config.yaml
n_layer: 14
d_model: 384
n_experts: 24
experts_per_token: 1
d_expert: 128
d_shared_expert: 256
activation: "geglu"
moe_layers: [1, 2, 3, 4, 5, 6, 7, 8, 9, 10, 11, 12, 13]
router_score: "sigmoid"
normalize_top_k: false
routed_scale: 2.0
balance_loss: 0.00726
balance_bias: false
scale_expert_input: true
init_std_router: 0.0276
lr_router: 0.000395
vocab_size: 7661
norm: "rmsnorm"
norm_eps: 1e-05
tie_embeddings: true
optimizer: "soap_variant"
lr: 0.00245
beta1: 0.95
beta2: 0.99
grad_clip: 1.0
batch_tokens: 32768
seq_len: 512
train_tokens: 332700000
steps: 10154
dataset: "wikipedia_en"
Below are experts of layer 6 (counted from 0) of a mixture-of-experts language model. Rows are named router (the router's row for the expert), gate (a neuron's input weights, with its number), up (a neuron's input weights, with its number), down (a neuron's output weights, with its number) and show model dimensions 96-191. Each number is 128 + 24 x the weight over its row's rms, rounded and kept within 0 to 255. Numbers have three digits each.
After each expert's rows: a language model's description of what the expert responds to. This comes from a sample of Wikipedia text that the model never trained on.

# expert 23
router:114070143098131097140120109156104086132150151184119127141121128135117161132135149142112153156108089094131140166110152083140106127147104119138121149127119097120112124148094116102087152107097117136148111102112085126146126135082113142168164151146147105101135129116100090162136192135118148148
gate0:149118149141095156147112126163124121119111149114124133145137111103149075150122118107104159139146087139133115154095148124119142097139100134141082134096136072112147151139120090107094151132127118210104132113118113095108148147137135088081150100153127087131132125139106138134161155133140139155
up0:139141141135147126135114157166135108144111126151149111112115113138155146126180141121121107102144115162129130116139114134103126103154122092093157177153065108123132149145138166115112121097110154133104121139110095117122140123133130116133203132151119110156110084109097164168112120120125144082
down0:130106095090154111104110139132119102080112119144145126104144093098103118089120180140137110142116193142142098096141120103105124154125125125102138118123109165133163101113106121097129105151144155118115100150136112148093145118117155080089107132107113151131131150100146165142100099142131151118
Month abbreviations and measure units after numbers (26 Feb, 3.64 oz, km, sq ft), plus initial pieces in taxonomy and shell descriptions.

# expert 6
router:139105151115154115148170092131089162105104126170105102141113108153125125085090136122120163081098128059092157133091115095111134167095126137134113118161104092149164130122158144118158152141110132092134131177123149185084153120108122131121154150144096132173133093123135131117166142110115126126
gate0:112126122123111115151108113171135132143126140137098116157111126134127118101138093145116100133128129136139168103135099067119130093109088146077127122151123096153139107124141142159113092167087142153127144154150139113095109132123138141132163139127109115129152143132125133075117153119110135126
up0:127146132123103122162154115148148147136131152148101136142147095130126129105138104175125106117134142122145172134119106095116141070094084142106145099151111114139117096122152152149117100134094116177131147150145127122122150148127148153125158120133127130117175136109136134099124167117146142128
down0:125139092102111100129120122091094131099165081111103093135139127121114068158181136122113147124100153129099123123131122090136156115117151103142125120129162135124158130153095097149145133108113141152152138119138098092115102058121097106104171163124098162147092070140100106108062144112133115127
Word pieces inside Slavic and Central European names and section-heading markers, such as Alek-se-i, K-ras-nov, Józ-se-f, ==.

# expert 3
router:129108132103102070144136108154086096148106106180137113132165124149103123106145157148091121163077126158141134119159138073132093131143093171138107135151159115124082111139136157101123181094128151135084100092130159127134119098113106119094133143160136126099110110154149124148117123127121098135
gate0:088113119141166152084125104102161118153134163123136129151117116164130074105101120166126120185115103126150130136136101122173101114144096127125114146109147100155148139175104147107138139120113111079135107082125160126115151141104113143141113124121139106105134137087121119091123129075109073092
up0:105143131144149137100147073120129116147149175126106109144108087153141080084127104168116125140150099124153149144115112112192085131121088122133145152094151109135111115163113181114120187118098102065145115090132131165131107116105115130152119132115141107138144139114093127114126109097117075124
down0:155112116094152162140099151138159127133068088096143100133182103135117094112181113121136146153116172113138167118099133106094138141137126127097160162114115087152153184121135161145142120138116102103104161104147103149116151154121113108129139175108112124165133121104138139118127117109091111109
Quantity or degree words such as all, high, total, level, plus -ing suffixes on nouns like boxing, passing, parking.

# expert 21
router:118092113101132128148138121159125086094171159142112146132156084129114107129115125115131148129069102083146145108137176108126105108110137132111148132140129108149086167170107150069120157133098066161127155130124119134110142140122119160146165167165168134151125105114132103135096144098136164096
gate0:138170120108164054128113112103116160114123094147141154118144101122100184160152136092144131150148120100134125091162132103108140107101128167144165167144116120138110113098142143098100124115089110120102136130141136149066100120150110190142122108158152142123132164132169132129100115128090154140
up0:143073134188167128134142168126159156106150147148139144107133118105195095153154142119102138116114104100127165111138154145118166131135096129146156113095160114107181123136120112150162146129123099157176119141123122116133113117138174065114128124107110129173099158133122087114134142096167102155
down0:075128099149107119102132129138127078092104148104104104115185103137137089137137141153098121150111126090156165111135116141114130138125108062122117113146113133162177134086109114105117159154119143193149098119164136149109092131137146120086118125092099157143160163188149125111107090107129126078
Word-final fragments like -id, -o, -led, -istan in names and terms (Irbid, Nintendo, hybrid), plus million and billion.

# expert 4
router:109111156149120129087147102094110163108097180156076128145122178157110096122152094115109157131102096105155163118128157115181098103144109123088137113137121094124098121152140147125136131094128106158107128138150155140164124101136100112108140125140129121141107112154105098119125127090128125088
gate0:097120158123121111119188128118118171130141153160092155137095127143096151106163129114143117139146102110148121117094120100149139124149115149131175087121165113096146130150146106092087109168138099156143148134079148131149192147083137180100123118125113119123215169123091120130166116145105160134
up0:117135088119113157129104129149127096118115127118186105122124106115116138120107109163102114166118142134110126138138107130107107124076140103102095173126118180155113110089090149143186179125163133101109101138161121109117091108141117102153120149129153094134071090165161123121108149136149101115
down0:155158113111116125104095099155121154101101081123117114109098159089107072078103132144174128119085134138082119149118122150165149141096113109143159189116138106131122117113171093121129137090139114102116132113161113094124121107140153094138106137154135118096093167115134136152118144135114141115
Adjectives and nouns for nationality, government or profession that modify a following noun, such as American, British, national, public, city.

# expert 14
router:110105136132156086106163162093109170122175110141120101112164084118152154124077124111136130131108088141133123098110144080121119081112148122140120123176158098137089180111136135124141125135128125136177143177164126122147133147083127131162171121125138131153078111155122112125099121103117121107
gate0:076120137139141125173130156154109115097124140116112103113137141115077131159138145191135168171100102144117117165112145166112147116166136165120108115119138139103100107142090136139175127139151157122101132132109156145121147112103103137170134105167106178138163153121168121164126115152132109152
up0:134094113125100146158122108116108126130157165128086126157140129112094108159125172129092185151126092143101072135161126127142133097125150142123135130114131075122140081183111143123118116157117151094178104119113149152151142135119067119127150126118147168124168184107125148110145126140123126168
down0:083137096153101122083150173110146120146122113147113154074178142091144146098128111153160143154173133112132139109103122100157137116153161113147145096108148113119100150147125129129124144120166155133117113109148118097145150122151163137142105078135125135123157139115123134143137128100134138156
Word-initial consonant pieces starting a lowercase or capitalized word, often in music and media credits, such as sc-ratching, p-rank, Sc-rolling.

# expert 12
router:169125190143086092177123121156102138148136135121089138168136156152117142138159155136102133107127140098080131184145167124125107115231105187089124121145161127117167127152116101135093092119124145183125094139149089187149130127129095135099158145141098131123120112096121114104107131100105160083
gate0:156172156133115105082133161122103077171143089132111139140080167110103140140190126110163160138112106131104155198100090156100151146149156116110133116182098145134153186121134086107142121119098129132122111165141122104130147154132080138115118113155166127134102154147078149153137170083098144163
up0:127089172115107084111140138093133072165122080119126090111119134149125156143117148146112147133157168129127167158117108106131177128126144169157119113157176156112102112129127093125137156127128089106155139118116122121147144099108055098113148119130124107119163159099106121110135158150101158114
down0:154138119105140165101125139136173137144176166095123123089110140109134142120132119120112107120139110150097143095142142146098138114118133108160096098155092128079140119133117138117124107109140157090164158119153116137120167106110144071164176130148105117132087118124135146134124164171119137086
Consonant-cluster word pieces inside words and names, such as st in Lipstick and circumstance, p in Puppets, plus percent signs and table pipes.

# expert 22
router:185157130119139106139144098159074168131095146139142143126157144146136125074128119115100108110123131138134132087132126094103100131132090138090114156125140095162156121126150161080104121148124128135126161154136114122118176140142114120166123141125132123138148126120090120127126111103080126111
gate0:151113154075074145151145129156125110101110126102158094107131166108146114078121129157123182121125094117108140156123165151128100093136127130163129114144145107138116171131098101163163145112099123171110135142121132123130125125126096100113132103109175146141146116141123110143134124166143128121
up0:142173129170127095144154128148121100122169125090120132128139137111142119110126105088159098144148130126127122051156076135103162114153121121119097137151156125150119137108143142085121123157152108062113159145146083110110103143199147137127141107152091119138082148137137125145131123137128134128
down0:143124168147122102147158123137090093136147145125146177090127117083150151118125086107144144119150097093147142129169134106126104138120108125151128103137135087091144086146171127131119116122141179145136138098162094091067146139134102107098141115137143144186120098115132125148128159097147155156
Prepositions and conjunctions linking clauses in narrative prose, such as from, for, when, after, because, that, between.

# expert 17
router:162121153153116096130120133103097099106136134139119128159091144169150129109133131084140144128089116140173216138160139086096117138122102072129072128150120119098104129115154113141046149115126128147110165178152110163116126087121146127123156128138166104113144101159137124161135105140092127147
gate0:109102117136141155073156096120092170113144111134110150154092208144123151105149092150113170114090128147131146093124092134119139156136141147102131169142136147122144137149119100115117173151107156161110134161148095056149150148085093134134147111081118145136121128143120142151130070144137163155
up0:128189113131131139131144136118130084147135142154156172120082112115114125098095128103093134142097161098094125107103105115095151190141090144160135130146112111181056122146121131126156112147147131149082103118121104178108123145156154137097113063145144114149140131114114112125149136142099142095
down0:124132169122146116162083135128162125124184132162125136081142174095118131168117109129148133158140128119118152171135177150146177124166130121101105113171134111092135151128149124127146109083134132127123107147102142120102124162147155116163125131144157133131157152125154118126138143138136165136
Common male first names like John, David, Michael, and syllables inside personal names, such as J-erald, Will-iam, Jac-ob.

# expert 7
router:132137138133122104160130111125086129142112172147096118168142112168139075076131138123105128131092125100142129117140182099170144144137149130133094158151137124093139112182099134080127165108101162113115166133145156149128189126111160149136120150149114170123144140147101119129155116099117156079
gate0:095159104125125145154134127138091111106103141127128127164044147115163141126151146131098106132100106098119116121124123141132114115114127128123091122125148130126141137112128107144174131151129142112115053113142117165137106170152107128096115123168140158143118088104131143122164170150106142183
up0:127129125193094097107139110141134144159104126104174121120155120171134129126124128129127133097170124132107123123143130120138137122100151136159137125134112141184083126123077114111096105125108096161149209137137143112125140129134099159130133134149122124120112121145145149097118132083171125118
down0:136148137088146166143160154122121153139102152117129116124135107134111123155114138168136107156138100153087153141074154085118119160103085117149140207096119126122107115110141169149170090137150138156138127107146133084132113114117136157111140149126143165123131152123126109136142106141110137133
Commas, and, or, but, to, and semicolons joining clauses, list items or place names, e.g. rubbish, and; Charlotte, North.

# expert 5
router:128133103128133108124138161161151127139133109117128137131155160179189104123121133065117095125130099143129109135151137121122153122168150150123143143164091130122133121157095112136165158102105118122127103157151128119134132115089130112119126144132113116143151136153104155150091153121114117114
gate0:138125122112095138140071132120122174157124158142093094103122139138146151145118138123140088121120107135128139171157142121138153153150122100130131138152131097178093130076137124125113125121130149163140115166132142137121102124126104121152097118110088103116110180151141103169119150142136124136
up0:137062116097140132177116130086154093149147143118122122149191114137144110141170114106129122111124109144069161159159111166137116140122124143109116151127128128132115146131091106115109102125162149171159113154106096137132153128129086110124110138085098144147140166136136129156121144117088133100
down0:125123199126128172108124149063098121145125142115122097130147136077144141134114119167141122115152112110110098114079185087154088162154099086116139138152109127162089097155146174083166102136126142092154136119114145124157114127145101115086147114134133135058123161134106137101122133097115097137
Middle or final syllables of Romance, French and other foreign names and words, such as Adon-is, Alv-ar-ado, Pala-is.

# expert 18
router:111129122112103122114177136163106155177091125090144142115175102129128172111139145133127170101115110135133130163137165145121087164112142140155103151119131081098140140114126195126109178099088152155151117156158125122168169118099108102157109137146151136144095127119153130157106132121126168090
gate0:143130128144148127118143133139121132113154144092161113143107140083120112105097151116123054146134172112176110131156139122080053119123124113117109189085155100133111130140116181095091117128128138093156135135164121113072147145101124106168159115163124113172096143118173167131157097123141147123
up0:129126113142140132138083125137149118100130154109137125141127106094122093147103183110129088128130113121151124125161120178100054103126118111136103210078145108154133130131103161126136123114132165121136114126179102151072121145125120104139168100135130122135136189124155164157134093131175138107
down0:135138095135143110155097108122123147127104165138166151115120136108151140166144120147133147164158106109157157167128198141133149162146123160150106086099091105109102148110122169100122130128113145103126121099125122091125089140105105109113140094134137091147166110083169125155170108115151186131
Hyphen-led word pieces, superlative endings and numbers in tables, such as full-length, light-speed, Greatest, best, 32.

# expert 2
router:102090134084147135147114156127104167138099110119110112136111105157158146092111085114127127129092092135146131096139125121132100076142158101114132168173142148158091132127123148124081174135109145151119146181111144113100155122145140138118167133116124169134137123142139074120155163124104113140
gate0:109113140071134163107123143147067121095120113109172108157143106150127119126155122140104136137093064154116151143091139098119155146103136139126169112162134129132095133131130125113092134095102131128086111125131117128102136124121141135115120152130086127139120159108124148153136186156113094148
up0:084139143109131145108124143147125155097109148116135160106129077123143099153191111138093148121107104165169146119120123118115140142155109126137139139145119155141141130109155117117099109124098145096134094103107114113092111105132131167112127145135069122159099129103124148154120164109089112102
down0:113159165101138153070140164126145122161141150106122127120107178147148135140164100094128095177124096166126134141118122109157107108141158132130152160127117120129136155164159126112159149173096149174140117138153127145121091145126150148137102126107160138161131136100129116068113125121151154104
Dashes, slashes and capital letters opening fields in infobox-style lists and tables, such as "- UNII", "- Phylum", coordinate slashes.

# expert 13
router:090153146103128113152136152148111153159130107154111150141102098109147131134090132108115107146110095121101172102128135125116106112149131153106114163172155076139145156160129134119092121125128129100151146146149141160122159105145120145120149167160109101129128102166122079128148133146130138104
gate0:158112195158153131086154128121161141123163108144137183154165132134114100114180153119088157089121194125108177108158138147154115115086118131096118119106132101126150139131119128122182116133139126142122115111108129148120077113117128101133117108153117090165110123149137126143127136144126165111
up0:109130049135115098156112120124101136131128138149165160160113146150146084109128174107131103070126130117118134166108085186153141092183117112123147143099130153133117144132066135154107142134124099121102129171091160149130088170174120168132129176096121182117150131122139138201138145158138134136
down0:099112129092099124129129095142101119116135144132122100115119118151150124071116130150129131129145129096073117122134127126131122128104159124143122162130174155138112125094133101133139160166054113135141169130107142106145148127146165154170134116157111141115098117098134122111127121096142141208
Forms of be and have after a subject, such as was, is, has been, were, plus becomes and appears.

# expert 8
router:139160178119139075122142129118103147119140104130116120109117125118103123153118140082106107147122134112110149138112173111152092141132092141112137134132107112119165116119153079071133116135124131090107149166165094095129129137142126128144148157146135076129164104090148100161133131113132110098
gate0:106145115159130089170164069099084112146135135158107087156085130129105127164169151109163134135148120151113104136152130122127167113113150153151158076159112113086105132134074166145140136113146153127083126150147135115118147099114111149114164143144128087113114132115122087150056113125122105118
up0:142120132097154124116105114130108143125144119145110168122148111139112144133119120084147097146132117124169089134104087145084140141138127155095158118143094122094129107152095107113121124124175104143099130158145148106123158131124095133126134130157090115145173136139115138139118107147143127151
down0:098101131137161148129112137127169101116093168135156149141111137127124104133089127154131088136144148124093108166119106118134121126123107095176117120122117159141102154114172075147130131129156148181119128139105163149111094138123155167106161131131137140085115167126114051182121135157164109110
Accented vowels and word pieces early in proper names and foreign words, such as P-é-ter, P-ô-le, M-ul-berry, Petőmih-á-lyfa.